{"n_layer": 9, "d_model": 256, "n_experts": 16, "experts_per_token": 2, "d_expert": 192, "d_shared_expert": 192, "activation": "drelu", "moe_layers": [0, 2, 4, 6, 8], "router_score": "sigmoid", "normalize_top_k": true, "routed_scale": 1.5, "balance_loss": 0.0131, "balance_bias": false, "router_bias": true, "init_std_router": 0.00919, "lr_router": 0.00113, "vocab_size": 12677, "norm": "rmsnorm", "norm_eps": 1e-05, "tie_embeddings": "early", "optimizer": "soap_variant", "lr": 0.00334, "beta1": 0.95, "beta2": 0.99, "grad_clip": 2.0, "batch_tokens": [32768, 65536, 98304], "seq_len": 256, "train_tokens": 354900000, "steps": 6198, "dataset": "wikipedia_en"}
Below are experts of layer 4 (counted from 0) of a mixture-of-experts language model. Rows are named router (the router's row for the expert), down (a neuron's output weights, with its number) and show model dimensions 0-255. Each number is 500 + 50 x the weight over its row's rms, rounded and kept within 0 to 999. Numbers have three digits each.
After each expert's rows: "comes before" lists some tokens at least twice as common just after its tokens as in all text. This comes from a sample of Wikipedia text that the model never trained on. Tokens count by the router's weight.

# expert 3
router:502448444476478532514597558570520493481443572457542493540554409453453539538442448506532507541606586515505520435534434558461523485475573492471498583497396543485501524486500559522492514419444551581488407479425518502518536529539518441516576410557561555449557503559486527480514549556440489545449471533493410463526513632472504507461495537459537421565507495558492469532456616419447543490477508538510475481513474547475542440476529483500522543529469489483575417478556482532552633484550590458450492470549516600410421513507469604545439492551454579537490434484432568469442493481511526481522470502415423544502559517599536553404477525564521455368449471586521498495463519472347520571475585499461484456496575504490492576441543519471553406491456455589460519444471494453476571493572446
down5:510417608497464488543462630490540447444446531468475520507566484533512487513426565534502447439527462574553550498511534434452564437469431526515416485532659496577421528517570429522530412548524570461525505503471593474517591540522411424460459558603450521475446475465569456545490549449446442485536515523534426364523495477458531525568554514516528431493556528538425475696416478515454483462395532493426496549532437502476379493499510545534566499487416470487478478566489482504492486497526441601521516383554549518497479543501458546476546470507489496482499569531527532529505504468473470597460468421630519530477527566533484479427508638525499447494426451517522439476451479529468526509452562494485506496504480516437539479461488495501429384523408497474541494462502470508548476466496567
down6:566443509577432486527527472448465522482514539464393484484410509474488556551440514499555521472467580502628574457438412473477413502433432528534539454426468502495536444508504485469460504439443582414486518513498491497364526461407431548403492498430417518421461501478459510539525524608495444507484462530422502464415558549601541430530522456424473450452567344474548515444427539459496530462562472525492515502468482594550565480530458446414412483473551469495467473480499541473464476574406505498546461484554374557435458388550477510500575468434476401543461534561509523571555499459472481458583520442463476477628479515488509441473493468455497507489449556517546458537484576536476514501525575469512429536470486501468518510535538470495474523535479534580490517550428495436346479536538443
down7:499423432556499490568572554512522487433494465486522555535502457539506460438460535487568582502555414521528458522548556528484450457606448513427449537507499547425520529538505612559437568504544450420597549453484482612506441456414448470456462501365494560565529553493598476506450516454448542460527487568486459454476595534404574561503542509432479511458546486463406512523607470545477502466611428544537483575382404437514499533559498618389436567437470533583555494437491516555498501534514508520444511474598447505542485502546499506541511441470478496453494538514402471493500544537498469568539571497549497515498435457473485491495483450504507556527466497581482540536497460474546555557412405491461471499476573529484524445500479487508530393539440542556484577420437517517388432585503465
down8:576478490528570447547567484447413653550466429489534503557434525568602485510545502491512485512540535488492447485456519511454543505419453537518578495497501521571487522468441471496495552477588529442512450394461541459559439545499529526467499522548491387523481474492485502480485499521510559425454495483514590506485485417496451534443611539468461531491449605583405549422512462437361472479462515534613477610490544523575474510508496494386513383522468502510434560648550492543371525446462405523521471439438521481511548537469559544494454510525373475501472472457462498597446418537527567535543581464492465448509415463506474523429481522511509548497518537496515471489522462464547492482575556559540524477466481462400424457523499458531451450567616503490446429563521533471549492518425494
down9:483452487480560551609490666473572454545527502511499432400584499614537522572612514524510512492438487565445515519480528524470542572488553464451497454531578498506531512494532515449578482540533568548494587549457458493468613464542512353513457522430544487425507483585494467446457473489455462553446480488541576410496465543539536516515507505433483561405500473442518551563452452488521514479516521487542523542483495497482586581440577517492528584462525467487550512486493411425547481434573481536464462455477454483504510430504549351429486461498432449582441456493529476481454463448672520458478582488572496528512451493459566458469528476474524476491474460523395490475483493528434523478478472519552532486503426458488510508544577501531446572544419485596522360500516463499569618416488474
down10:478475446557543512483513426587437483567538472517589481485465600544555417519497419491536482470471460530466552560431485514439458508571535591478488508580502487467476501464565553502566545499514561450476506510480528430508582495470459488448498537546457523485418574517534497476522472462493391479437551494558460567520338545491439505450485458482561535467574530594504508520474324478534527515422517512489471520417468532476494437466510571496518492549561545452506529474544562480450446490538535558585501551598525520553478515427548426499493523484449381503452533477512450469541520453449471552428450456576540490515499468489537531579465487492507582467422514409529536415435393367548491552577495590536471521567459549482453466534431472431527566506528474511581444516682453502521421451530442
down11:565434467406522553426472607493510531499547484470575449508471625443477464397484548544463634551531524485566467506577468539477582541543483560539465481465429442499536531504405518569568469469475396468510423500575499394394491515600442475495504500477558476399498590535439503470479503524509558508511513512465386484569468571435508558454517602597431434520519528418594589580568516469382520497477492486531509505509473521438438561466480508425572466462524538549581510450483510600503515530526542507519562478496458502514508480565446472504487448429571461461434501524458465542436497491485426476537449466526479531413527440535482467598512466484428445400531474480479443470506420582381566473460474538502510576538529425620508518531489488476516562478549486466474489470432467521508470523547508
down12:484567553550464476542433497528468455546415467563451546575512458519460433533491487608517502525456480592477510484530523482381465481508538444546540557452477492533489473583517556536451502495554558522441524484465513563495509493625435493398512617601550483493490491607429532475495442486491553525592548568486430547484423571509420460526444477424490417515548505610532536504548513458498441478569380524553539571535549478447570455490524531449544511444541484508585402462540539509518481556505460504501435480500420424415468452509560553446479429554476494494489568370492556448457519465508424520423460490496516572526472552586553559389453434517540472432450485550486487624539520506451510542476453558498470489489529521520495570557529559477545447535492618416436538499457474508490559447571606
comes before: "-", ".", "==", " The", ".\n\n", "The"

# expert 12
router:446574442463528469545501406554444492465490412486543436531516519490414578537460478434370487433472429539474371449543496492506505542462457451456623478586498601522534549461558527503550504388407422517534467465460433439455558587428498497470628508500536482559489538481584465470537491569510483516522517537531454467568496550497518569474500455486409461525459501561585418484578467487480548527520499541527506550449498487526565517431524525474441502500535562464571527463538515551585482445479398436473517532402480432528460426549423524417435477502455427511453496479564475431495514485535441526570495503562394546541555415496567462532445472532463455485580387454587541556451533467479473440507439457518439493537522490491423520478483574437417462522526360398503541510495490487485522475464507
down5:397509472476428490546543511504548539559471480463548463539578560539510599424568463460492523534626481534476522536467555375590450500517493498513470407455559513440475466447526492450480491464498479480533519506452490559451485567450523535530474515463557499424387504548582561427513517499469584545557483431560416539452416500526473451536412554539429543469460479525500558501476517501398425543526541604602461519567565508513611488412570497434498495485468535505477557509490523452521598491495463553506472438461441546493469458481501513467485435474492510607464487478448443529531432520428536578531501449514468574545512519369467408510439519497497526457552415509417464561570454528499497569558510418489511475506551545545405555587599399452464539511587498447462485518504435441549382575476539
down6:492519509462589509490490518527459593498497379470531552483555587535553480487521569507502605470574494524567510583449520460508521527357501456474502522434395477595504502548483528499458464431517414494466515585535392499476515479453525585477433585460393402578400540531457515496448393491500472415436470528542513416487481593522555534565461523539483464580539486439442499459508518442510469547572550414454492511637522458565529517508528579452503422580496531575459483459532495539478486545456517480562486471512533494544504440483449391592537451525437404442562510523489431554520547470460468520562504485520527552561541431491505426386507498443447558423443414513480433465529528475560495503408468451503543433479445569594481456546529454557463556507516451552539516513553530549487447547506516
down7:396582481518498543526461431431486494444525476499535557483516488579456503484482481494432505490410485491571544544502559502446403528466478546459452512494563586518531450523487593549404527529517432605553479455511489485522518560524481425470564446539425543416494411531570560607448500520443513560473512532474424539498459522494441446507529532488473516533570540389485571460489405485604484563575533531511548491466526588414525550487496478482581604585467328473469532379537520513484491469548525507440508443543480530454517472490485439546559477480488448508439511479425558358454474462513478555545395465432465538462519423463587447458582524401614561412491531538510521470483428533481531503548501534493569546502527501522560484567485415511511547520476506552474521486485567496398543564422521
down8:521452510499410486373467552448513533524415461472546468547436510531524629454541486508477560451453526548479460371472531477514542540438568631493415540500484580555520503500474518492399476562550467501485525499504510475546440519513527585509501468509508477479537489582482485491409555465514497471609453533499530522587522519495482516551455564464507516514524491517542503502458502553414502493494518494508395488433424495461468542458441517539524456487547516458577440504471380627475474444552447491533514422473512357408555459548378485478552608471510454478478502459532582571481451490414561463509530437456456594501455650465519613526498494486534520486460534570461520510442403628475501432523535581503490519516573497503510523493551526486555601480533501437564578584578508535484496584509495
down9:481511480510524575578491391555467412404546547535489429589555530484531547531484558480476524492500449498490467552512548469519476401400412566506563435505510546566518557490565474519484468513512419429518528508570468411432459493478543535488399495468501478491484508570481529427546339528429551510479443498459478582436440432560395500523428445454540537648613540460475610490572516490465487554535504588507492541527456619533459582539505518430525479565586443504564496461513485469561568419457546523450451533514520464539469433484489438541532472442427478504518426573540519494448486524445438478544496596476538473531522457540533521477431437453529493493444509427433458499438527476457502598512488480481531558461464561602545520581446468575504488456472479380550495479475426549445489483510440
down10:494444480462466500512514506453427500530628477482558595506494614469552553482481491549530519365453424495518474525493534530589524520545621435529509552466539509502496447505539513548545568455585536428613521540466505461557496593503516465458559526447460503490560540414538495404516574450454493519540559448548486465550536548541520425404421472464462582549485427474467525554485500536519486456381591499456530512531521535518459432480556530535379505531535525403384507475440535554437535566532483575498472493504505451517549444500347438554488595543411527467465475484459575515563524524471522474503465490481591640521504472526506515523568565504520535514418502524479548522483431445536434381509510501437611488524503539433456481478534591503448483517614444463488501516567560481460477458495487
down11:434490531459446505465438538514448549531482573476505563536606600478578518522528499462524417499542554555478510431521460486481479580472540476354424470561489464462536563517523496574547502502572549424420510471473534517472452531480537468535432454489543398522514494450552542482521561486516533486543567522459555455491501540577445385522487470516513540549485412523508545491570474439401499430538398463451484537452439396408439479564588433493508584487555501607541500516628516522466648541447482410494454479505469480476527547530444505446469576469509424407475461558561518510560524486525448575532587464446509500432490418561568440465502584354532472434459476554567566529441506468498422506492547529473513471506424600557521543432465492541438506486550501491443542502473508534556531470529473
down12:513417530470529424534546578541487472522580500515494500509548460546533529506495471514579512429455437459515525519472525502580450488607438400512520560515536433553453501409430458535576483629528532488490492524615537403551489560480491537476525459438406453515456458476568423525490553497460559471547573383573464497490489524496566512495586531494551529436576501501457563499528457543538516453503470472478355609498553478524422503537473448547548583467507523543469526592541457505500558455512496525475492550581493490472603407521491507535469502507546535460509577499404472539532486413552571521438492526594423528475470495513573513499457502449480552526568505565548518466407405380521596521456473507498459503492410596498541495463410555551531484532525635496590429443444560497539577550483521
comes before: " ", " the", " The", " a", "==", " he"

# expert 8
router:460405487446540506562582519557457600593412441531460536604562454467456498531425526486478551512503541482523541534556497541446543531511532514499451610529440485501460524483466507538453513456440577539474456421441584489510475548534523480481483447599512501409483500529486491554541550473492601447507450516528604428439448565516503593501507529456492440467513527590438471531576536396438480579510470508528481572526523562569509484474450531483518572458487510444562517404516489550532543493505479430553552350509562513476417514499511550467474465508469555534518480524431475557445546531525502521457418477530498540544538543547543433446542605560496543430464504546565506466571452412443582503467619490560530427502536512460520551423390515486541544533541420632425512453449439490488581412600483
down9:563493453514533511501503490506478475493446539541542464510516469545420471463460546525487521441464501526526466533470446568478564493495461400539477453494520449515496476515491449606422546553451427537509539470508428441461429380475535430488478483479521426401548556511563442437516557494453553585377486582481613502479506541534517399582457555507561487545454545584392461544517499529572562592611546485526470469474467418444441553475521484445531499499419529422467509476540413530496524490562496436518554503485437475510525409536509592479507474515491537548529571480534445436494476538522477499462628495531415546507510470542522545407460509540404420518474520485482522548400526492548577485526679474443557468471541548532475425517438522459437493590534613552474466494482584470600443487552424
down10:534528387569516460542605491468477558506508480522539477473511494386510457491492555462508596547470499565401523473584522467536457478449572459450509541565478444549482442459462490520534539477479535571410518554585485461553472497459446587524577550583522487564459412475456439524441519466516485539438538478441477389531516556547557442536577528487494494460516527539483579445485498548511519429464428527481429468529385546552404451503570488529464504503493486517542419453442599515493421583438506482435523469547451486508432476504536521511396534562530463546485549614518521523484518549527497506476552478467499485568520565468471565609533407552421498518443443601586482497430574533456545437413454552520493537534459441557476574448514426536577510558464585489450566532441622478503573481557603
down11:516522430425599445408522557547500471470494386494481460580544480566419456556578479550625564548426484569530506446499527381509452569571532478582431520485511488519474462491466548506557451428516508535553496457495577523508488532595398492449553491488505548448528545470526506530502437459444549450530508523449557536469512487494496406632499479523557480371512560505487458513442530510501530550491453574439485473533504506545395546541481549425505475435595491497486557436465495514531476534411456521492584560543534439465474463576529488496498500513512513449469485502501449552571508477523457519541462458583493566527439515487561456366502528547495517370462507474549537560532516515470619605491410598519595434537508509486472504433443508489501507554514476498468458494508524585510701509497561
down12:443506490468504388511461519513485529514501481453460539456594588541467492561555548507423512499529501444556469584570511415492448478507484522478463477509402500504468526542435555499632426501526472475442485477411528400431415528500537579581599472479530549447554393521531521567504518593517552519425501533520515453467442526529583533524519453445504504464519430476413490504395465486528525581552460553488507553551469555448421528499509449504520599536511569471446493520584490580546604432483475562477443414495492534415520477514482488492481574556435457552461610528469494411444403473484421517499575553602463504519585515447531509555581534461578506458498464500499458592475521365475463441467444394463496486435538442526486543511535492555449507439499409594477492573464409534477515467482537
down13:600456434474555480511431466581463511355513488473540421497450444442477529514476444538530479504476491578503568474458487510480515607457530493524402535462457492480496530509501467480408516485562451567523554536474522464516479511447431628486527466590505500546493524527473552524473536449498482494564532600466506568585458497432477456461426538471480468510410452491499473577508415470498466493562620462414425569401472504587563462506590461562407457453439555429458492414590419529476500452493519411412480468485429482494461502502415562392529516529469505447505595386484510442486485512466533434543518444462516567520563488539582484522379427463474565587543469446459527559458504466487488484501453443413410506495529491449503400585574492501522460519495548469485462513499357488493468490486483
down14:415519413550476515518519610499537470496384527472450537504526487579628456492474520547498455578589493441469469493487527503560524483536531514569508561419559519594423524556499504512480466583545467492549464475519662502514483566497486510563485387503420436557520534471567485556496518493483507510513519528507505522453467443538512518412460582500472526591523431446488502473391392469457559489469465482510455540507420501431450446442417457484514512449462378449551463493481485519475566478514436574566539443505525493543577465565457449516556544498479506498622508496466542521487585414475531533458466551515588529460535534573481589544475549475537431536454504540421453451515505483435538612563546460405585487463470554433465538463509407402542489679492452511484453507496521462574496485487501
down15:419443584466561554570540505461492511489544528576476505546457534460500396471415518522490550564484482480506489478520495435516526563445533470482496394526506511447449450516572496484488407487493563540591561540495510453560559484527578459443442526548448672402517438502499458576403505400581516445587521531444531438458509474462548515475536525497567567464545462413477485503496520512573540549441517389517475429523455377467520522531473478482526515486525450425465522472570447549484480535480570437449514502542449534462498488508492469579513495512523598477529510529499439458493516524522514475497526493471494491470506567540502526566512488580588520407616569466517445505593473456382550431497454542490541524594482545582551487427473512571487570595561672627488529482451524528439468495458434
down16:525434416535525482562506430524463442441483509520509417493561478487468452615525512509580527412565486376464372391419534457528446571490538492508438454461527489469507477455532561477460512539586563550452552427437437446490423466434446527416585498542482457511523491555487543591505523575568493531477603501468481498522549412542490527501470584590617408518475538496588459433529512494449514391583565510528461540522461476524517532576513452504454526466524564458521605509495434445492500429507493428579520534479416481581542453459508538554439482561508501533488495455565495561476530515498553596475455525470480493471535537511392480529546488505407551490592556508573543469518459543585597478397502471486521489536476539513457536426507471453405435508510495473452500423498467510600438563542433
comes before: "20", "19", "0", "1", "2", "3"

# expert 0
router:514405497469489509540544519561427505558408503413555518567638457474445538536446469409447501477519535544474543448570437555461580528473506476479472588534464532538396490459521514532494538416469544540540453454442498469510438548566492471457555483606530517393483493544517494500555531506446488465518507576495521448482452588428556566525483490461441480582506508580496446558534556398442570557477556490532470536522464542523517449410501539475592575468509558395570477423544481534546558495504527375450545417502521549408452514511466573551467491530504466585498436468449460492466465524495494524457508509476500523533588542579496479444424605579419461397463496589566517493499516453380542542528589504516494518529544506458497584479404552476463466546547454569436549409446487499506590467576506
down7:547467533471483556407430555515451472547414467554510524470544562481451476428411541569618541461466545485543616541503514446463416468423585585457516535446522470399467529537522465517470567486525531567448537555551506446485637491551465509510445468404455425531401450444572495446497552565532516456498495638491485544455583530492513479508449542452514575438525420403522519580530558466476533454497528470480491474574528567419514533528511448525518503488513567564534516492596517506470622468498506546487400513512468509508477532487425539565543498417515506513428516602521428496473541521446520471519502463621540500491549462535451505464454404509548576516493539522480502540484420428483506482457342508603545543495532527511510465516505467524570481572459490513599510477433586538463518464547606
down8:613576469471585465482565396486516523536578456555578532493496500405462465546455498482512463419463452454490492422515476488454452502456484581570564471472470437591442557462506473492569502470500384603444438468522446493502512518498455424570405530553538503489431554565477502524478411466501615501437447494444547539459450514595517557470448595519475551635481445480573535528491475514506569412552454447478477416526500539436508533446482502487515556522502415461493371546446460426561467504558384533451515502455509354553493526464582496531409560494449474506480557458487525530536493522530457494432403504466546519393497478572573515509462533446496481552502508586485498562445492449511483508511475478570529509569458456640517506464528441473584469446539459464444490472495532477469598542522514
down9:508513370581480553482545514552463441461420494484492531535407564517477534524508456437544424530533486422575485505492490496537349464478550513409453535458525563505536518562529479420500514446457511400483572552509528507495545455514465452562468467523453494497341524531518451420450485490480503501490515460424545553382403549479451532583479566487570411543559545591514604504582613467496501541542553457442465517514570431469551475539478482541501523500465441486527552543559512492450443492540476445542520555530500564485475478512456526418490525459633523514522432504576448516600514459460577424492476465582544489547432555605513476500417412373474528476541462460474540475574504549494581528446485540560504514462543500444535497516502550462507461475354482588473553542567544510499501551442473
down10:618474518432425505494494491562536523501517468467574557482507569433542521486474488490432451567598480523556605541469507486487542507558473477446474466479467564434468577455469551506541518510444490463544459538453466400530444606499493524549431480494594485486499481532618464449422494556517395482611526470499488576503485496465609586562531547530397450431542528532520512557432451531421470609505526517560556478443406492570409485442549501544397507416487524433504478410522427588531494451542499490558526535582487494433625536507526490495529534471464502501489581509567524456501497487538479489488490642500422551507492562516443389442504495514534534603543564463547467524491476450562554554488389524549575509441458452527510588582437462424550510471478575495528485490440525485510431490530478
down11:481513544455441531595432479557457560536613529475524488552497462326547484566503501450476519436474424522479520560549451527548505501487472423474470474594512547506487518447488475513480463444480483436404511556499407426489587549476567399536487403508586556507502493574438479497475509529538430602464516528477565507527515576501546498524453506530550503507472436590540383475568520486552519396525534471407426447457536497391616542406509449552598538441570511603548538517486471452457531620497471465368481457555555523570461480430421500524485469460553512512553462475436560493527435586522478446501467458442456535494443525518531602506497503542460563451474527502467432476478527536443541545518542453508506469527452523446500546453392567564515540480581485498571463502477460503460564478489430
down12:579391479506474356485508596511512520476473390481490525505478433472611470515450471567545473474461447515520510499547507513428529536475519520459509488504543406446396506491459454470551490439496525534508544559538563565513585575515521524522444525511541442491575491513499471552502551495558475467539558515422524549518539499509582610552484565484629578501509477476499571483517566442435471495559554443552473568462443574558519499608523538522460490355446565457499439494545484482505574426554499454488551428436526535391592454519478462478520465545565526558424575505501473361496564494548508536480523501487592498542585536490621593504526528480508464532517504478517468549415481493522455434664557478539559429519467505478550441518415542470533435502459492505538578489551521522513491582523587
down13:520485470478511466477593529478459508478595546501467507506456409495463526496486510473460465508505480516488547501508479436490569485454485562537596519456571495462566522559405538530484497485542551513500475546458525482518485436530448525475476657432526569442406539455467481565463509492475458545512462404565424476517555578506567494444534568457513426462524425415474495506452513533512529438468408399471527519438452519514565522544441492464558451616498527588536585516450590533465471486509597486470575477449535507464522502471636577469407521456462459414446624482472423483564609588488479577486480545427486549532499498541514576559541490560591437493560546456522491416485367439534512520542490499506517394475518569525520496442562522541405469458387429572535543409534519553502513529533468
down14:532583557508473415492550530497423475455478435566520446531553473492502579483554522510532477590496458501611502454595596451442559560473469441495423631492485506516550496532548476557539538560570449465588549515491538498527528471468529583510455484469458533471569566439523513457546390524486432446453489445492456529546475464558490457492491454478519484520537519428329427484513527516472519461580430503496447502448471497463465546514519435443524536523436546540500421517577566517480529485454509536531491531577530548441394463516456493466491581618509428476445544332461553518411501452511511473482442405500514465505554500536441504564418562552564553525488473526393537624487462561509486454498564557486555465494386583603528454505542514400562522561470545486534548504576516483463543474497513
comes before: " |", ",", "–", ")", "\n", ";"

# expert 5
router:534407497490478505512540521562576549575405477442541526569624450475414540551458516387472503436497511494458533447563430606477614514477530476477498578535478526511398555460498520533542536407461553542514434473465462481486482544581478464447601483568516519425490528529520488519556504523457464466539455496500549432518423561444569582560479498508417492563501514554462440534524543394477572551488525527509480520511430585492569428402510522494600579471529553422569445395518465526532558506474508379467555434547501547430460565517472581525452537525510478593489449456431451509466508515442470520490525459491479527540555535557514453439452548579418467386465497606537519486521537464414568510519555539516466505525521515483488579478437507480458455511534485555434503412430480471548584466626470
down7:462595452469439554523517507514577562507528451479556390509539481508511448447433557484464487405485478538398487440457460448427544661473429603504529526438542435470505470527467529613546520523431509517573512518487504456501524540514519428490542479550475524506520416458485556572560480417518559520491542462405512512565455439512423457511499485581479471467515457420570447529443567477475477588446511458507465440545444456531468515476473519518561555453433608545599454394516482480543489590539443502402494417386506459536436501495518518432512510412390512561452481462504477429464421527447481493473502529489413597524524514503439412457491501570525434449514502563375468573452496491408512542559511486523515475532600454490473503481620475542492454508485469451478409457450537475522500419551471
down8:471579381498473366583572518432469482498497416479471525461544422435527411472519528530535493456452440511445497493448459534467547502478473507592495511545609558442521437461549487465408495486447590475534503507512501509413502469564514508479454485399509490549493542562529385503473501413551393506546454528612426558490494502523543512416453516543486383595488457600512549432501555439564507485427507468496484515472559611451581458429583497521494510484477494488548569534512452553520470451512523489468546512546547589523555531434473500588483539510528493432467470569532463511552420474453422445511509497538493464560388500471532577508511483442519602570495525569451495485517447522449595478435531463420463400453515631572566468470516486502525517479489580459502569500536522484544526636510526
down9:540456556465468468604512457544464584505529487529510487495443485556433502554495525535453531504461479557603603563459470520459450576583482514494518539506557526474643489566453400481519528448535503492433539612553461453518557507449460487501470583598487582491499533445517523615497562454541439501409509448420543551493484569498455532470549573458432526482486519412520514488536491444525528466487508503507522536542464471537475490440450451565551497514492491449472501462555476415530546472450452492553577500586519411542449489519599447419462507484474516512495648577469474559473518458489474467469483462359625497489461452447573528532501522539655407472464435499513489608494517500446468526496558504540579551449515505494434522465471426533484519536609495490467521479506543542442498479522689
down10:505587522480459556501529428562504494536478589545549484466613509569536517527539506473438470575578508375537499444498536470518539509568511619436487469503577518414442454528584511467526482563399446510496519580448526542590471580468431447473463467547550509459570509491498482492471350464512529508491492530622526468472454674506471521596593480477481423509514463545515597464480538384572602493482524545514528510584515469520515449555448472587549513580469555562415516479557578502531447401505492470508570524529458514501452474408506541494520577498518506554443547548503472524512577573467540550456453599538527471429514513474496498564451466467362459575507531628541513517454471559479512530508513469509479519477526516509505520488556533604471546470510544515579471530495448475595521529503534
down11:440460421563510549442480498493473477429448472484541450519566500426472397440578526387587493464353497532496423417491509442464519570526436446559441542475559570480525424464565446554598533475476508495538567504563466452509434469554570526524533522485482463446570516523502483498456495528509416471506609419476486513596381497491500510496531546445445518421450532432420602496485532499536591524568563417524518519453436467548498579556469512511464533479448482500548461458567503367405597460419509443523491555495496469507580449432525553495503522563488537513510518410567511490380471529465510453551549522561552479427554524514478550518535533443529531594547538488493516464476550587536495467551487496436596480516497500501569584600504499468528465543512470432426455478585473473480484509548382
down12:472539447473486468510579489479591527453492578480593529579543505510372521437473522407485408532506386500551479429545531506463395549449529547469540477453561503488508508457418578478563457462435487466471508473527468490519492548558468450478548469550466459431461492471480508558486448534446440532474503468544466470557447552494560481516485559461498435548492547532526516557458470425488512488461499535449483480423454523571429579522508421538481456406473480553468481404602486455472520509507539435427444446550493434519505569472449507495556572648578579486552445526475472591555458449495480533493519579573500521494556488522491545568458519510372597605479518575501418513479483563438539457431574472454389479484538423493539454637484499552390479391491439493478492569444557408536522500471529
down13:446450522497447557598542572464499517468461476584578549558516481465545605513492459407454437541449515482447513491550408577531484374441456566424469530536525477428468517563437480516545574426493520497520538495522419463471456489595482561563485504515461457656488496580523397545466422523474591500449556459524498461492531473404620544511538503420504491528409465568493541464529523506465497536431475464419423554445487528483471446510448565537513452489448525494488505454523419489476477507504457405563478391558532534412505576521556603517443495494484550457521468519582450513577579511437483524459551497501468508475512513438533480621450474434467528463511543563524508480534589577535542512480457471387482468473497502442507575503444498583612512520557545433458442574488512547604525521561531
down14:524418504547433517429492437493469480507475490417455455535490526463459516500570416501539507499461510467562521531506532465438491549432574567518463476466574519484556570492497534513509457417516591470560518539477529436437463518462450485539388513427517560513580514518541518459454558489521571512604460506523513524454489585460584567483514509553481513488351538518498601641449500407548551518480505494441393466593528471462470541589533557603551591501504604577514495454528462598433528508535475412417491493481538469571528523462619568506474473487500474521513544438535477495490553589601485486482567587402528613555503445538533461460421521471519390532508531474538510555520455485602482496485507415488481426464412451497438589511492507455484585531472550478465536487510520459595545491526435
comes before: " ", " of", "|", "ed", "ing", "ation"

# expert 15
router:521410484500502483524520483551486513516411485451549546564615465478422522538470512392433532473504554531465548447530436568460616504493553468473493570531486517529394524463492540531537542409473580529515423429452492498491466556547465456434584504607517555396494523541484495497546501504462489480548496514478553458495465598444574546549481488492437478578481496539495438546482593384437556557516526502501451533488449578508571428436498510431561577482459553451545465391530498508555560508519497352493557426525498567422444455512452583553461499528530474598554427473452467494483505541405506489522488445472436514541595534569493440414464604590409458438486494567539474501504527485418537551542542504534497522522534525509495558467405519465502449497528451552433498381418468490509569476610500
down7:525470483507540436486458480510598491512540488490473477475459435469500562464437523517533538488445514478545529422467592489607576444349409512420540481577430464486496519512418531470520531495507533517484459572523419600429445529551483528340572480463555475571541516507584486489575492438470497543550508531460539425426536437480606479528511440499455557483482562513521538411514349521499598585569525454522556553481492471419549576460560514479559501493509574563529489504517434511576518488473554572471480504542489483513460571556477558487509436476496509511485494621542561506460507410538520508525464564449434486496557524460498533472452513575523533403523491482423523477455404520456461470416556500553469527495435490542496529521462521474471499548598457524461531498397541551346466595405445
down8:520479508508533497618516530550453466531541431475437515507481488404491470474488448487533498542491527500426530464512510463495514508475479422443522467503492432425585545507517451521457391449562493463438467530486537493517420472500378566489571528372512517582571578508629499585528436491448472495445485485576517552589550561588474615469470445489463487426444449522479530527490487552428519536498551486506559539582410557498401468578524385483564568412441469508487378507528465466505446439442556513441569457503457422486421470507437530486499497524429503482530507523449523557563446445438426480503451514450523491547474399406508561536495571466552404426409502437545533467449432548547460569465514590506519540573572579443490481477548460422497486523514448483504461496510552467436544483446400
down9:518432474482483550514518420514470502557466464567482466492450418521532559469505515607388486517434545550495509499554491481546503431491441485511450399468451530490468569453405496496448523467596428399489529478440561475491571439555437523579506546580419448509440550452521575488495480515462326482510441544443457539557422486519546463577504482421566541547505556386452497495440542458510455543566556474504463521582481476533505514430424471510435458555430580383495465470487454490470471476553493517446464531483449366456486482465542518578458529518426457487507489418551412517452473509485485538451481552467436503436511436451425463525439455488518547553462520545493456469526525502485426550385490474494547528494461469512531539512408424478443590599604582532486499508548608567514550410507565
down10:478519528480485530533410411613425597541586592567523516471556410469475531470589530522477548570506448455488485562590542589515443503542488516439530478535461514577497498474500471535438486470543526556447501511493537488515424384475408498463520485503554416490557539464499507561372518505470501377487604528517537485508499480476459521469549484532379438479516503502523459583505445464513526398534505504511523518540538510590391444489483510532508451530521500470550548611407446576469467443564463551479523515499614525514496566524522491462511518432609450587465560522426410556621534444484516491517467587519515506541526507519444432546459539437524538470495444461435504509483509510495540560566537480630524472543443546460435526542560506528439580560418559506547546473410515534443452469407426
down11:552494500471456437537557489532589428477455512483538410531532470478584473532521449593505507495531448517567551460523448506506460505478527475636503544526460455564512539512500460530585466591515416575464521476456511632496594466399520612536516582573542541542521396533471515409404457611465567518526502492518433486542579495508522588510504458513491525534465580468525586457484533498538513513508476487442493493505559483543433525489433439551509498496384507581478468545570415418400467440453518510482426552456474510542462477607482578542507488481397509443506443525530555513473449454493523575505444467459559527435496591478545463573589441572545615536527470569478461496520583531513554554505573525508441411501564479491527512550536460418501509550465510539512500520410519376477557479592505
down12:522461419567473485498518554564540534528489547468476557554615488501455492548519474474441537614538571456466558493487487588510571459449595559496474530484624539463503472489509514501378545472479420541411526582424493495434507469496446496487443449543531573468380542526444575499452534515502524507574412443451518474506547481536507525506478419553551556480458467540576573505557467515574534542597469490425518406434516459520433520467482489533577465497512516449475495497527424588526475563561483392459522537578518577570483426469512527509600452504461500557521450557453596448480408472504527496519560433596536548548470542416480502535517525523514545369541511581577486542470535539436542523410614529550479560478556572483443491499478469408589568538469467527478488533494405485468427514473444
down13:548471465515505550463534450524466484554403540577485486574494464445453476453441556504572408532382545500537579557424439560530432443464467539546576556429470461537531475455478490569528558421493476551514491517574425532454477607574442492420468441485510498511561560459615475536486543457519591486525529543435577515522514549466480529510497526549521499537465524558441469457443580528446473537538459463531442466528522493460469598548448544530532451588498499463593558421458538498486431460467385477518473537472593562543493478474471531538554513472520505526512461488537402557549539496547399491490499486444475503435481453478586555448612500532638512493480537546469493383523496538536530463507475552368479455520457521528493511523504479477466509566468510408403438508464489541628436502573661
down14:475563427439523490518496545477550491576541436539391408497481523440589504557559561513484580470455455569423529432424440407471360475547476478500514470559461439429438577514520629551408460513471435468487467542492442481457558503537515577510484542494489458472506503591554483497453532479506422555519448544462544450583499611509470359499491516485535499431485514622487452454427459434392507494482575477547553627464560516498412587587591580477474529427407488522510467554442501554543498386468485418462549515559527488497489546375517513511524457579421521502470539573513478483567497510608487491489501557511532462471514524523519507549523509503425547488447514522568463437514576517568627472424513530488543500485524482490535474465517448460428502485486528442442489484519512537497518511537488
comes before: " the", " a", " to", " by", " his", " that"